config.toml
n_layer = 12
d_model = 768
n_experts = 16
experts_per_token = 1
d_expert = 432
d_shared_expert = 0
activation = "swiglu"
moe_layers = [1, 2, 3, 4, 5, 6, 7, 8, 9, 10, 11]
router_score = "softmax"
normalize_top_k = false
routed_scale = 4.85
balance_loss = 0.000247
balance_bias = true
init_std_router = 0.0117
lr_router = 0.000296
n_head = 6
n_kv_head = 6
head_dim = 128
vocab_size = 9942
norm = "rmsnorm"
norm_place = "pre"
norm_eps = 1e-05
positions = "rope"
rope_base = 10000.0
rope_fraction = 1.0
qk_norm = false
attn_scale = 0.0884
tie_embeddings = false
parallel_block = false
init = "uniform"
init_std_qkv = 0.025
init_std_o = 0.0
init_std_up = 0.025
init_std_down = 0.0
optimizer = "adamw"
lr = 0.00043
lr_mult_up = 1.09
beta1 = 0.9
beta2 = 0.98
lr_head = 0.00768
grad_clip = 0.5
warmup_steps = 507
schedule = "wsd"
decay_fraction = 0.574
decay_shape = "linear"
final_lr_fraction = 0.0
batch_tokens = 131072
seq_len = 1024
doc_mask = true
train_tokens = 1111000000
steps = 8477
dataset = "wikipedia_en"
Below are experts of layer 5 (counted from 0) of a mixture-of-experts language model. Rows are named router (the router's row for the expert) and show model dimensions 160-191. Each number is 50 + 15 x the weight over its row's rms, rounded and kept within 0 to 99.
After each expert's rows: a language model's description of what the expert responds to. This comes from a sample of Wikipedia text that the model never trained on.

# expert 10
router:56 42 63 41 66 40 75 75 34 59 50 54 48 37 46 44 43 58 30 53 50 43 42 59 26 62 50 59 30 38 71 33
It responds to: Time and date words such as hour, summer, December, year digits after 20, and endings like -er, -wards, as in hung-er.

# expert 15
router:52 51 47 55 58 51 59 42 66 35 54 54 50 72 26 66 54 78 45 35 24 53 56 37 54 66 59 29 48 46 21 39
It responds to: Word pieces in scientific text on taxonomy, molecular biology and medicine, such as -idae, -ensis, molecular, splicing, protein, receptor.

# expert 13
router:47 77 73 52 54 53 57 68 48 39 49 39 17 26 86 60 83 45 54 58 44 25 52 51 69 59 39 54 66 61 70 57
It responds to: Century digits 19, 20 and 18 starting years in dates, lifespans and tables, such as 1995, 1918, 2011, plus coordinate and number pieces.

# expert 11
router:32 86 09 52 64 59 58 65 58 69 36 39 41 58 63 35 44 38 60 65 42 47 40 38 62 60 28 61 52 51 46 51
It responds to: Stat labels, numbers and table pipes in sports career records, such as Goals, touchdowns, yards, Batting average:, Win–loss record.

# expert 5
router:63 64 41 28 47 74 48 23 62 44 66 32 41 50 50 60 30 48 49 54 47 50 54 35 31 34 62 79 65 60 61 32
It responds to: Infobox field labels and role words in biographies and species entries, such as born, Species:, Binomial name, senior, Master, professor.

# expert 8
router:54 28 35 25 14 58 49 31 63 77 32 70 38 40 57 54 79 53 40 69 77 44 43 53 40 59 34 69 51 50 75 52
It responds to: Film and book reception vocabulary such as reviews, critics, stated, plus dash-separated ranges and word pieces inside Dutch and Portuguese names.

# expert 1
router:74 58 61 57 18 65 29 59 62 52 45 45 58 40 48 26 56 62 70 41 46 64 66 66 55 44 79 54 37 42 66 41
It responds to: Mid-word and final pieces of formal English words in military, government and organization contexts, such as Int-el, Capit-ol, special-izes, ational.

# expert 9
router:07 51 35 65 38 49 54 66 61 44 40 46 75 81 46 63 18 47 54 44 51 80 67 44 59 65 84 75 52 23 50 62
It responds to: Tokens in film, album, song and game entries, such as genre lists (Pop/Rock), credit labels (Developer, Label), section headers and tracklist table cells.

# expert 6
router:45 39 66 41 38 49 51 44 64 50 48 40 35 33 56 65 67 36 31 65 50 46 74 63 38 35 45 40 40 40 35 37
It responds to: Sentence-final periods, including those before closing quotes, brackets or paragraph breaks, plus clause links like However, although, but.

# expert 0
router:47 23 71 38 51 54 36 81 40 63 20 38 56 32 49 36 42 40 42 61 47 63 47 61 37 71 62 22 42 55 53 73
It responds to: Single letters and short pieces inside rare names, codes and table abbreviations, such as Tof-a-ş, F-ut-ures, M-Y-S, QU-E.

# expert 4
router:43 46 45 62 46 23 30 60 30 43 42 67 82 64 16 49 64 43 62 58 64 63 51 61 51 67 64 46 51 47 45 63
It responds to: Later pieces of proper names, mostly surnames and place names after St, Br, L, such as Bro-dy, St-olt, Dell-wood.

# expert 14
router:38 78 73 75 64 31 34 42 53 39 88 47 50 37 21 42 59 51 58 41 55 39 45 55 73 38 19 53 67 82 58 40
It responds to: Table pipes and name pieces in UK and Commonwealth contexts, especially election results with Conservative and Labour candidates, counties and shires.

# expert 7
router:71 35 47 22 75 46 68 20 55 70 63 48 72 74 38 70 50 51 53 68 30 59 46 52 44 44 65 34 42 73 31 61
It responds to: Past-tense action verbs and their endings in plot, battle and sports narratives, such as won, seized, crushed, defeated, divorced, killed.

# expert 12
router:96 51 54 70 44 68 31 21 52 49 52 46 39 48 99 76 45 31 47 38 50 39 65 60 61 43 21 56 44 36 38 71
It responds to: Pieces of German, Czech, Polish and Slavic names and country codes like CZE, GER, ITA, as in Zrz-av-ý, Karkon-os-ze, plus ISBN numbers.

# expert 3
router:53 43 42 39 54 55 44 37 61 31 48 20 25 41 63 59 61 51 37 38 64 57 33 43 42 44 43 61 69 32 37 44
It responds to: Pieces of Slavic, Middle Eastern and other foreign names (Izhevsk, Ickx, Irribarria), plus pipe separators and function words in tables and geography entries.

# expert 2
router:41 62 65 70 59 77 61 55 40 43 64 59 51 40 51 66 54 50 70 33 69 41 58 09 48 39 30 39 46 46 44 71
It responds to: Verbs and nouns describing buildings and places, such as is, located, situated, built, church, site, in architecture and geography articles.